Weights of a small mixture-of-experts language model, trained from scratch on English Wikipedia: a sigmoid router.
Below are experts of layer 8 (counted from 0) of a mixture-of-experts language model. Rows are named down (a neuron's output weights, with its number) and show model dimensions 192-223. Each number is 500 + 25 x the weight over its row's rms, rounded and kept within 0 to 999. Numbers have three digits each.
Before each expert's rows: "comes before" lists some tokens at least twice as common just after its tokens as in all text. This comes from a sample of Wikipedia text that the model never trained on. Tokens count by the router's weight.

# expert 3
comes before: " |", "-", ":", "%", "–", ";"
down0:554495510490524512528494494487479480502515503517508486536482473471503457484512529493501485493489
down1:502489535555497514536513493480469515500526496490508495482498541505478547492509493509487463483514
down2:540530503483482497500505504476484497482462451495520454509468559512517467491509517454557526496510
down3:488487528515525515526521462514485474499497520446514531485531534494517487500471487525510516503487
down4:538528531530472524500520546510521498457550516507531495454520535505476497514482478543513530496493
down5:508500466555508522513495508532500505509494497543457482511447476483469560546508489515476493509493
down6:474492488528499443513532521484509499512510519491490511541509521509497500495500492498500496506448
down7:520531496504466501502504521499540443517471510528488515481438531441528514511574526536498522519507
down8:497535520551506473471506509541481483490536518518494488496437500513489469484523494466528522516565
down9:504510455487484519491463499455499505491499503521491458480507509505480511510475486460526511471492
down10:501503469463522504487487462496505522483535544531525499513506476532536471502523466526521524507505
down11:516504499501521507532502514510501476530526473465496479515550478496526500502511493490526454473507
down12:527521528526504541522494507535547495462509516536518478478511473459520496510480460559495517526496
down13:528522518476484498514492509548528500476537495483503490481519485483541516524511505479476507499481
down14:441506504497526502518496507520512528512511490468513545515530492524523512540516503552509499471464
down15:487510511491525463490528517482518544498519516506518513510481495523479497476522502476477535495486
down16:499472468502542474518508499476498486486502452488515514512479496484523482488465543462509495511500
down17:515499508509503455498496551506495483509533486501469489525497518491480554502482512474501486472526
down18:478519489523548510503513486466456480472473520451516476495469475478507526502521526487510498474477
down19:496515473518476509461498483501467520493500488460491509490498535466470503501503515504494525524511
down20:518526504523489506465527493467524493503527496485484522520473507489497493531509491483491481486502
down21:528520509483503458497494522536489501505490488559511473456520511494449503507522513446563512450486
down22:490498487482515493521529510492535442516518475448500495509516490504500506489524522546510484517525
down23:466506494489512514509505516547530533487551483508507508502515489463459498494544453480488498483488
down24:526510475493486459534493489485489501504509466493520525475489521521499492530480530540509505450499
down25:537493520492486492500492474506458492513490512477486548469506522470508481516501514446507460503501
down26:483485523550511515510494524563475481508530539475488500504478524462502483505489525517521478507450
down27:466475460463522503450460475480541488501474508545535560510506520539510488500507488486493526467518
down28:489536546524496477471503506512480494472504480499510500484499547544490490538527483503572488528529
down29:492510488514472476516512492489526497457496486497513470535470478483478475504472520507520524507494
down30:502488504514506465476483475499502505476487547506494537486476494553494474503496553499495465479486
down31:514481535456530514488463510504472500513477502521494509486459469555517470509491518437500481505469

# expert 13
comes before: "|", "-", "=", "\n", ":", "\n\n"
down0:522495509520517529489460514476486486531511538505482487530496499514455527452491528520505480507512
down1:486478492482455510591525474470495511526527488493497531470486512483487498516519477548483472485503
down2:500496514524489501501505481491521494481482488506513471488461534486475512486468513468562524520502
down3:496515555536506493517545479492502470520461535508499483523526532516514515493476465500522506536509
down4:538528531530472524500520546510521498457551516507531495454520535505476497514482478543513530496493
down5:463511469508530532487484469525514513487520509518447488507440477541518516528485510513496500489548
down6:478490522502529500488531502480521486490509518475502531546503509544519487487533507517536492519494
down7:500519433469504520505497495475495475535496477543514492498500529449514474520554483445518550497517
down8:492498501506509513497507495506501489470512501526524521507490525497506527539495490453509527479527
down9:504496482508499551479508533460508486483460471503487445508517494516462508494467481476502516498503
down10:511521492453498524491457451470482484499530515502520500527498489506481491490509494510521504505487
down11:498496488534565507545494517502512481494518453480467495484524508525577476495474481502531473478519
down12:510522511562549527510520517516502495482465496546488474469521466452517528517464498474513527499490
down13:534492524454472513515499513518486479538523487473506500492495519489486503524540517471477510539487
down14:455457484492527545532511506487494478520513503490506504526530499523536487493493499505525460477465
down15:503489529486544508542526475470524539467517534472548518516523494545488545478454501538519486494497
down16:500535480535541521497507498495492484516482470516523494493476488496472502507475548496492490552468
down17:519549530491483498468481520457481479514482517502471436504508519507500545511479521497510490527547
down18:494554464522488514512468523511445482499487511513515442500484465450469511494554522507510506498438
down19:503539479514475540455492490511465517508511526477485481504523537457476524505488503527517546508505
down20:490487462484499540489518509486508492516543485527487501541479540508523495535455475441502505497523
down21:475517498504538479492467505504539528496504447540513490491509461506463514478511514473562477464542
down22:490498487482515493521529510492535442516518475448500495509516490504500506489524522546510485517526
down23:448517478505468503523493521564493483465538499508527462526534471492463503505485465492507512496511
down24:527510475493486459534493489485489501504509466493520525475489521521499492530480530540509505450499
down25:487516491468487498510450534479485496533521529517478580488524531521486503534495481486478542541481
down26:497500497542506542480483524503489516515505526476477542513486504520510496510486509505543481544452
down27:482477492454486518468468478521526474508509502528552531518530535499519488494518518510491553505559
down28:531508497475475532508495510508512503522489468500490483488545529502506530524540503495543476513508
down29:487492493517504498563533521501530484455491471495486475521475493513485484529496524495509541493488
down30:492527515531501489465516456475536497487488523503476494465505520543491483522508518507498506472471
down31:505513492472489540508508468491507513498478488495453524486508517498516463527511538474505534560490

# expert 0
comes before: " |", ":", "=", ")", "–", ";"
down0:549478533495497516523508499459459475515524531512533468502469502507486492476520497501517479494515
down1:456472468552462521570513503508474523520510523441517512460493508508473509487508488543484471475517
down2:538517511493454482480500472469482500466478482488525468519491513501537516481469481484534511501488
down3:497471531537487518504507475493526467530450508447502517474523505527506518537481493536548483522466
down4:538527531530472524500520546510521498457551516507531495454520535505476497514482478543513530496493
down5:451479485503524503482483502492491529487466484541473475513500491551506534512504500500477475444511
down6:481482496504495500509515552474502478514488527484496500537473503504490501496517497468525506474494
down7:532508477489489510490515481510525470550488503542483497467475491486549466528586496500519531492511
down8:522521520525517492485490501511521455483514557486493513520468529513529509509497475486514535480541
down9:508486454498493529472509501484507497509474506490476461480501481518468484512488511488540511469511
down10:500507529489483534509456462496517467546498496514538472525546483473507520517501504507538524532490
down11:537490493542551503537504501527496485503469461450484482481498471548537483512508474497524472505520
down12:492506551497492518498509517537582477460495500503489489485499484491502542527499505516505491527476
down13:535533507486488499538469500545501471488550495506509498475519484471523498537512496488480507493492
down14:441480491482509503516506491478507522509531474457542535509504505526524515507509476539502484482472
down15:505512536478512460513489478473526555505496520497544516503504491534473515519491498464472491492476
down16:471490484512530495507518476494489476458508455481524505495501499473527508529461543493478501536470
down17:493511550498504480470491515513494482539505497463477478489507519499456542491459500496535465477519
down18:513522513523536508527510511445473474490499516458542474518468480485508497498524532492503488510489
down19:479508467524478474439503483534469513491504513504461478473497523489443488481505511497511538526501
down20:516498477514531475497506489480526503490514498501475481513475511500464532489519526467475483488531
down21:523515505468494470509489518530516471488500487547530466454482529490481493512503489439570500455507
down22:490498487482515493521529510492535442516518475448500495509516490504500506489524522546510484517525
down23:434501477505520511502503516558521514481556494503520503498509458488459496490529472484494492490477
down24:527510475493486459534493489485489501504509466493520525475489521521499492530480530540509505450499
down25:490523493461511541512496491497446536493520510465485542501493464476526481493500489518493503520479
down26:483493518548523522520498524544457513514545512503503528497495527477491477489508513495521484499444
down27:490453517464531499475445478468547497463466538519530541488509518508527468501515500510491523494517
down28:510516525521501540516492534530514532462509479503489480448525524488488510517525497521522482504542
down29:528493499528504491536494521447528478467452473487530464537521467477523498506476518501507506527498
down30:474482495524492497471493474511486518474507531501498541467474512557500454474516524521522485503495
down31:484513538460496532476474520503485501484522495534478528480479493521515456550483520435523505539487

# expert 10
comes before: "-", " |", ":", "|", ")", "–"
down0:538500516539498513501483514471483482513500536511497498509487527492465534488479516513489478525530
down1:511482544528489531579490479458516509472519523453490511465522530502477540533511480540462478463497
down2:505498509504500506498543499485515477476476483501495444538500548509513526513459507485548509490493
down3:496488532538515525524525480498493485539476529502497511483560526519513495501440442510503536487497
down4:538528531530473524500520546510521498457550516507531495454520535505476497514482478543513530496493
down5:490508467507509498502498462499511508483511498517479496505464496516523530540475563495497521502532
down6:474478495523506490503508494472515491498511506495495521540502468511491516517523485463540508517472
down7:532567490488508520494487490510495477493485487537551512483475507473530467518555527479524501517526
down8:506486522530520486483547498525487481486521556470528516519495516524470546506504486453528519482520
down9:496497483514487548480503498456506467503469488500452469503511484536458492484471495473507505455523
down10:501496493482507489505478463485477468474507530539526508565525481487516548492513506482528494514497
down11:529503520530529517522480507489474473529514467510480476482523512528545496457469495496570479457522
down12:522529538509498514530478522533564469503483511559485457459504487461501534510458506511499503481494
down13:506511515493472476525472521514479500516566487523509496492535496482524546487542470469477547552471
down14:471479467511487503518474481496515514513538471474476500519531528537501528508524481470499495506490
down15:506476527466507491497530479483532552452525546481547527517525466553472475484473507506460477480495
down16:512503517520528496517476485473493470519475496548501524491458498499528463496483519499503505548475
down17:510528538477490489468470525470493487548504506504490498480489515473480527519466513514488480509547
down18:451530487521501494529481506470486507511464519487490456498493480433483535527551533473498520469470
down19:485507478505478508480491506513483520503516475487478463501501520468445526487483489531498533517478
down20:484515488488528527473498519475518504507526496524498521557488549488498507507465510473492503499504
down21:499500511474517485546472490511507517478488494542500459440494462490468503496512513463521524420521
down22:490498487482515493521529510492535442516518475448500495509516490504500506489524522546510484517525
down23:449517485502501512521505516557486508474564480512534465495519470465465508520507468478480503478489
down24:527510475493486459534493489485489501504509466493520525475489521521499492530480530540509505450499
down25:492511508494490519503500503482469506521490531487464510476523535528510556543491525466513508513493
down26:508492510544525522496501525527496524491514509516479547502485511506509476520485515505526471509440
down27:480477511495505520459466475503514482468495498520521524490503542508495506527506496510479530496524
down28:504499523518478500487516521491498522480498487516514460440477501507512506518527519511494516519518
down29:470489504529510505534536498489534479468493465488468460547450499509483480521515522479466509531506
down30:472528538524498508512474489463500517506522505499488476469523501527477469511501569487512468483473
down31:472510527462495529538472492490505505501550489527459509446494490496489471515514536446508506529479

# expert 2
comes before: " |", "-", ":", "–", "%", ";"
down0:531486526464516517503523501489483455509542499501483500488479494513487451471490516492536460499483
down1:509476516528490520537515459436457523495517520451531490462487504523482490490486487522479486469486
down2:498511523511476501482521489477484500471491519461536485483479531503499475502479513494582526492501
down3:482480558532521525500499458491486486493488522477516516478537527553511492536472484527518496497469
down4:538527531530472524500520546510521498457551516507531495454520535505476497514482478543513530496493
down5:507502440531500486493481488479476500475541537528513491506485494523476544517495501511476461502503
down6:475509492515484447525512496487508494488524524503494516515509533528480514500533491479509477494468
down7:540521472471489526520477495503516448526480482532467479479468507459545480517574514493501526522516
down8:480506475509519458506491494513525495460494553499479519524463483515503496506498477478520520484564
down9:519515420494491534505498507495509537492479543499449464502467490510449478495484517451529494482530
down10:499498513497455516447438474475467524505510524525515491507492504498490527504515478514509489547484
down11:532490487528540548523490488500481507490508446454519471498509485528526515509471480511537456474494
down12:502516514509505541489483513528540508480498529505497469468489493456506515548506491526504470518489
down13:522528517495475474500502541527527476507536510513489510474545552490531513531531490473449474510492
down14:448449477512479503563495484485494494485521473480520534509520515511544509484511481464519468480456
down15:509510520475514460507511482516523541478493529480547531485489499529454493464483493501474494499481
down16:505468479515540491515483504491497519487497491513531503487443514463513512523484536490502469551473
down17:506516516493481488481487535512465493536516509452460438511484549496454527482470491515520485507519
down18:498543495509528512493489486489480484503480522486511469527476461503517473468543537511507507483493
down19:498519486522478506449503498525461512502496514496460487500481509470455488492487523524514529529500
down20:501495499515516508483499495464482502487531514509482512538478494505521502510501482467459459475523
down21:491484510495508469526479502534505521507531475557488476497530484482468525514502495452556498435530
down22:490498487482515493521529510492535442516518475448500495509516490504500506489524522546510485517525
down23:462508496509505512503504522555519535498563483505514506510532479474460523492530462493491485500485
down24:526510475493486459534493489485489501504509466493520525475489521521499492530480530540509505450499
down25:512498505495492490545512485501456530494481504484525532506507473505512470535511528505481507559481
down26:482513511543550534531473502544485487500532538467472552520498513469518469518516543533510462495454
down27:472466476460485490456490501467531484484484500521532542497510503527519496505531499514479527508542
down28:512508504513517521514512538458500505484492493525503520456532515511506502501507492521525500493528
down29:484515521511505501508501478510523480480483505520506523537465473484506455500496518481523516501519
down30:477484495500515482465458474514505490479510512500490534472499521551496495481521540497501474458483
down31:485506524467497485502462523480477511498514511511470546469489494532494492525486507473483479497449

# expert 7
comes before: " |", ":", "=", ";", "′", " by"
down0:522509551482512542479494524498467493522510522518511513504500471512506473493497533521518455505498
down1:456496509542512517568502514470456540488504500440524497461509520516495503512511505552509455488493
down2:505530507496477498523521487449511496481516463457531463492489550502495507499487472459566509489515
down3:488509550508525533510500462503531470504483517497503519477538534511511497491483498512525500504467
down4:538528531530472524500520546510521498457550516507531495454520535505476497514482478543513530496493
down5:479495431491483513481486481484476516503506505530509514494504468505494546509501489505485526482503
down6:489499486529494451502552502496486478506504487497513509547479515525506526494515508479509489470474
down7:486512470494494522517488487445506463534477491514517525499507507477526521526563531500524511533489
down8:493519492531505471472484472496503511490527513490493504533480517489470520495561473467529502523536
down9:502508477476472540467471506460518491533487509490485463488524498500469510492480475493537514505505
down10:526505505482479479493455458476501506488516541492480486533511505492487499493505474520526495498526
down11:550501526492530549525515487484522454513519496462463475498518493512526527499494506505517449538526
down12:526524523529507530497479538529540519495502490505506491481509500495485543531493501535513485519488
down13:521512485473477484536499539512477469472527487507511502499526463455545523503501499484459490502483
down14:449476469466500502494520445492494521483510498457517557515510474519534492497524487503516476490519
down15:494535552476520490516518499465514569490515507486539524495503500546454511477481492520485516494463
down16:488495467512509490539520504471502479481502436506520514511483495465502511524469537508492515563469
down17:516510523482502504472514551489487500522489521468454462510502529503474545494463504506512470549497
down18:482521494535531489509497509446490483495501504455521476488504495469501515515522518509514515475504
down19:508516485523468483458512499524452513498503495494486515479483512457455490482515503518515530524509
down20:525491474490502483494480476454490496509498532503505515536485502493538487478503493458480451495524
down21:470519526492523474511484517486536489498483505531488464471521508479474536495499517467529503454535
down22:490498487482515493521529510492535442516518475448500495509516490504500506489524522546510485517525
down23:460519475515494510523518541565523558479557492521508490528505470479478507478510472492486498498476
down24:527510475493486459534493489485489501504509466493520525475489521521499492530480530540509505450499
down25:499488506478506508505501469508481519507525502481491555483512476492522501544479536480484514508493
down26:506487499552513514527532510531470508509540524529503512503465502481528476515476519471540457477456
down27:511503524479513506450462516486519471494452531523531534484490537511524498498532502494513501483555
down28:522507504485504503504519499509536522472498449463506535501517516540506509504534497525522495519501
down29:494490525541494491549508512500540492435502487527519485563480468492518488507494550483488529519506
down30:488490527517479492455491480481517532500488530500482543470484507536514495479491538517504464500470
down31:499496551442509527499493520486485522502494530511486562486476472525527490519534546434513484535469

# expert 12
comes before: "|", "-", "\n", "=", "\n\n", ":"
down0:536510513519518515528491521491479492516527540499490470530487476517458537494495511503506464497545
down1:496494559514463512555491485488468491525548504520480518460499541495471528497523483568461475497521
down2:490498491487476487500536518443516469489490489497516484499498511503497525508492525477539508485516
down3:495499518529539505535507472503506472515473505471521512463552539505543486507455470501520544507506
down4:538528531530472524500520546510521498457551516507531495454520535505476497515482478543513530496493
down5:478498473526529531523500497510507512491527492492450466528468506494479549532468526491484519484549
down6:464470483512475496516533528448520473484522491461497507553499483508495499487524502475524512505489
down7:509539524467498509468481461501495444518507477509524543491513503510521498489551499506512520529529
down8:488492472518518476498499459533504490479515523507518495530488502508477531523490427464500525504509
down9:507531457505502576485499524463505522517476474503475453477511482502463497505444455491507520465484
down10:498500489460499511514497450490506468508547511498519497573523481491486510532537540511513519518493
down11:524511520534549525528500518522508481503500469467511477499520489536536493491489467495538451486515
down12:512534515501509525501529485504524472479467471544505480479545477469496526500457476499497510446480
down13:505521556511477511514508536490492461483559492492488504504548517482551533531537506472450485495479
down14:440494512516522481510508472481490508476511489463520534536503525558548489514495490509508482490483
down15:533522539482531502524520469477516531491524512495523520495540443530472495495461486517472504481491
down16:502510483486543497497495494492476472491500448511543505515503472451512474482470532519475529536491
down17:514538495475512456459482528459464505530493484477480495500533525529460520507470476490516479491529
down18:483534492523510491546495525488450504496488505482497452512508473478468506494561534476498508484491
down19:502514465510476538459525486499481528520508519457474468475516521462478493464501498520532528514525
down20:500504491503505507487487524465484511544533501507506521558473509512520507497479511439483453537508
down21:494491505472522508524500496512521523488523492559497475487523497499492502496531516496516498435515
down22:490498487482515493521529510492535442516519475448500495509516490504500506489524522546510485517525
down23:457516482516469502529494532567480545463555495527520494522514452470466528494518480506495511469491
down24:527510475493486459534493489485489501504509466493520525475489521521499492530480530540509505450499
down25:504505525484491487511471502490489530554478516469462536484504533490482526549502496472503505512514
down26:516506494516525523474506497516507495501532530478460545500510522501531493523496521491519501511457
down27:477488478485528523476473471517536467451521516548517524514505519517483493515490479517515566513539
down28:523512534484516507502458501478531483507551489540486504479505542520490522508489485524489521529479
down29:476512505557504531544543501462545442463481481496493449525450515487487513548483499501490506520483
down30:498550503501500483520499487492489498494527528481483484445480507530508474511521508487482491492466
down31:464515510473495549545499469490532513499490532473474533461478481538535482531492514485490531554469

# expert 1
comes before: " |", ":", "–", " /", "%", "r"
down0:506492505480503543491503527494453472519510537502506462515472507494477496487474502498529485490508
down1:472481509538484514544478496493449526513513499464491482452531534523477516494523491517474476477504
down2:504527552500512514517500490490510465506456483508530500522495535478531510525504512470559481492499
down3:513510521542508547533512480473505466511444532435515496480546548506521516524462510539530495505489
down4:538527531530472524500520546510521498457551516507531495454520535505476497514482478543513530496493
down5:496487456539531508502500504504488523500513513507470482519493486500476561517502504504501483489502
down6:475498490522513471510514507483502489501482517505500523535480511499474520480539495460539502474462
down7:491529486477488512460466478499490461484519491546474516451481470489535495527564508486505529530522
down8:517472488550512410493502490500487479489512554500517498500457492549535476519507487472535502503562
down9:523530442495495504489517489480498495513502520495473452468473494524468473489486510470527504452496
down10:516493532487470506461465484521509501517482509535521490514498499518494487482529490517539501513504
down11:522474507522544527516485502489504483507494503470480482461512491515528498492508476495523464509514
down12:499507535534487528527502526522556493448495506505511460485497498457522529554463507509521498532493
down13:544529486484498499506480500503514487502514502502496500486538528471518519521539509467448490496470
down14:455496460494473521517497463491500501512526506478519508511521502529513521506511483476516472474447
down15:484495510472512451497475469493507544484523533490530526501486495537469508482528484492475498498487
down16:489479462530536516524508503510492474466500469510523477507459474476535502524442554513482516547465
down17:498513506487500503459497529503473505502484543490450471518525505495465544505444487504504480497525
down18:490516492510500514528486512472488476500459506464540471483467478466477475490556525539513512496491
down19:463501490526461472445508497516466528484487510486473479503502532472455521497504505514506520543492
down20:512482491511522488497524500468527528487509478507484520518492468500497516533500498475496475488519
down21:475497501495502466520473509509517523497493470548507486456496471508461531502498485435551500450514
down22:490498487482515493521529510492535442516518475448500495509516490504500506489525522546510484517526
down23:449506478498498529504496501553517529476557502508514495526519468470475520519517469510477503503478
down24:527510475493486459534493489485489501504509466493520525475489521521499492530480530540509505451499
down25:508498479479478508485496472524450520499520499492444532475527502446484522534500508458505493512504
down26:476484495550558546503466515530493497509532556476492527510500516495512486497521510495514462508447
down27:529492492471508517454464503488545485494459536511544535496451541505515485502500488488496510503545
down28:501513534498483541480490508538463533491497481509490496464506505462478487520517496498565499517521
down29:504453504550482486545522472509517478473510454544526495578494486492521477519499530499492472516513
down30:471501502483499512430474468494496536473485513490508529460472510539495483518507532517492488478498
down31:485500516474503511468493523513502512503517486491495552469487490537480488553491531475493481511443

# expert 6
comes before: " |", "-", "=", ":", ")", ";"
down0:548495520507518516503512485483474471511539507515517489504473523479501498474493531497519468470507
down1:511476513510489534548503476471473500508520530447511541445510516525492509488539517572509471473500
down2:554525549500479502517505487501462454487504484484503504512470518527506486488489481484551492508520
down3:476503522514502526502536473485535476523471500452514537477537507514506494543484459542528507484454
down4:538527531530472524500520545510521498457551516507531495454520535505476497514482478543513530496493
down5:468526468481541535520534487503513534492471514507482476517486482524517534517498513486501477468509
down6:478477489494503474495540507454500487506500537490509493541513529515491518481526501467510501497495
down7:512497475488501499489479508518492483533511494541490491472488508494533489502581496542528505499525
down8:514522496558508493463538523531495499483520521500505520500497488496507521500515474444503544496556
down9:533521461527511523510486504489501498509492512513481455493507468512457482485512486468550512473501
down10:552498495458517523463434450500473498492515554511514487509493477487517479481512490538506498535541
down11:530510499498531520538491489518509479511483472485466462485526491501542511509487468533532462473500
down12:520514544520508509489504524551547499480481510501477469442488495488477510527471479518518483520488
down13:545500535433507503496517505524484489503541504490508521442516559479514502486540513491506517511474
down14:415500500487499478523480474528485525476509448498492514528487520518513509528498510521505488508470
down15:523507520474532473501509501452525547489506516475529537510493486531463506492507485484496501500469
down16:499477483508527494546498499479488483459533442499523516505486496489491489505459529512506514515493
down17:496504521475495456479488512492502488526525515470475495514501513512454566503461496482493475478531
down18:514513498539515500499487486495465503504482512469516471501489485521492517471531500489491478493501
down19:476510477519484478471519453522476514514488479483467488512509527472459523499507535504517509544528
down20:526496479503531511461523510466500507473534515495495522512473491513526515503510515445500464473548
down21:481498543474496463501487491516503501503516479544524473485481468491473511493489479426548509441527
down22:490498487481515493521529510492535442516518475448500495509516490504500506489525522546510484517525
down23:460505476502499516505504517552510536498548499511496492499511462485458502488522467491486490503478
down24:527510475493486459534493489485489501504509466493520525475489521521499492530480530540509505451499
down25:520514502479514501499509469509457497515490488464474551495527495486520507543478513449518469499489
down26:482463523520508493514519506529484503529523531500483526507487559492503465502519535497546482529482
down27:488465521490514533501449489514525485503455538514523543474523515476476494502544501514495518505560
down28:514538542489519540528486517489490485464500503529465550452512507469519502515514506496539495502503
down29:521483490501483469555493508468542506458480478509536504560505473483542495506473507515507501526506
down30:494483517499494496499480464529475518481498530524479515479485482542485470486528545510518450474489
down31:521514539461468519510451474510474513501493511494500527458515483542501482506471534467499494550461

# expert 5
comes before: " |", ":", "-", "–", ";", "°"
down0:526477497489507502496493547491482525496540502494508497507477477513513507509507533510523488504515
down1:463491502545514524538503490471465509495521522453521535472508556506477516483495495523476467473466
down2:527540506537483498511501498485496456483473488485513492496483533481516520526511477481548535513530
down3:495506525549534531526525479506550496494488537479544523462530491502516508527467485516515524484462
down4:538527531530472524500520546510521498457551516507531495454520535505476497514482478543513530496493
down5:475490442519525506494481471481509510483506517526488493503466475521496499528459537493511524502513
down6:515493488540485459494523521477468512521505494494507505537472522502480495473500495466497466485463
down7:476554475509497541509495520504490509525474514500491499458484497475551487504568520520549526492515
down8:492500476525519475501512514554493458493526506491468525557497498533480508496482488439546510484521
down9:507513459498521519478491503469494511503496535483479470494530484530450486511455508478525481494526
down10:518507493461521519477438481511488499491507510487527498515567512484534490498503474461511534488532
down11:495484506499533503525514542512501492504516468452460478488510502540524489521489467529539467487513
down12:518509542514519548519489555546549520480472493531495448469520490465522501512512465525521505519495
down13:551517502502492469504518521515464494474533466504493523466494505480544484479504512495459521511470
down14:434488495469482534552478440448505520474517479482524513510510522509552533495486480487525478519485
down15:502503536491522481510509496484537562502485533476547529489499488555488484480520496518471492477486
down16:480492458534533484504521526492496518481513432496519510500486498455504475497476542495481509571472
down17:502530559499495503479469542488491492555511528495451477495517539521489510477462481490491462527520
down18:498480505534506525480501491469473492484490528462529464524514491494513485488539527504527505469498
down19:494517461532505511461493500509465523494512492472500486485502535451451506481494488514514518523505
down20:483517508511543497499485510462515513494539501508442509536484491482498499522498499477485466486535
down21:466518520509522496506498526517496514506482483547511486445509483511471524510552482450561490442503
down22:490498487482515493521529510492535442516519475448500495509516490504500506489524522546510484517525
down23:477506487535493503490515524555526544515562481523486512508531464468467522489537495500490498494460
down24:527510475493486459534493489485489501504509466493520525475489521521499492530480530540509505451499
down25:509491473495512510519530493489481525518494488479489557520521508498518505535488518470526495509514
down26:517498500523498530521512528523428516515543508493499496501487529512519477497490513489518472497454
down27:488485496475524496475446483473539482485462536539517537464505514531541468510525471526500520507554
down28:509563551502519536492506540497506494511508507516500530468510501503528500489533504558524476506511
down29:470470513556500482531521506465510480437483471493578483536485510504542486536504538501507512506516
down30:479517491533524508483495476512492528472472520517478541473503522548490484488498519493502456504473
down31:512513530460488551505503464533458516514481510511492565446508484557496475511499508438478503561451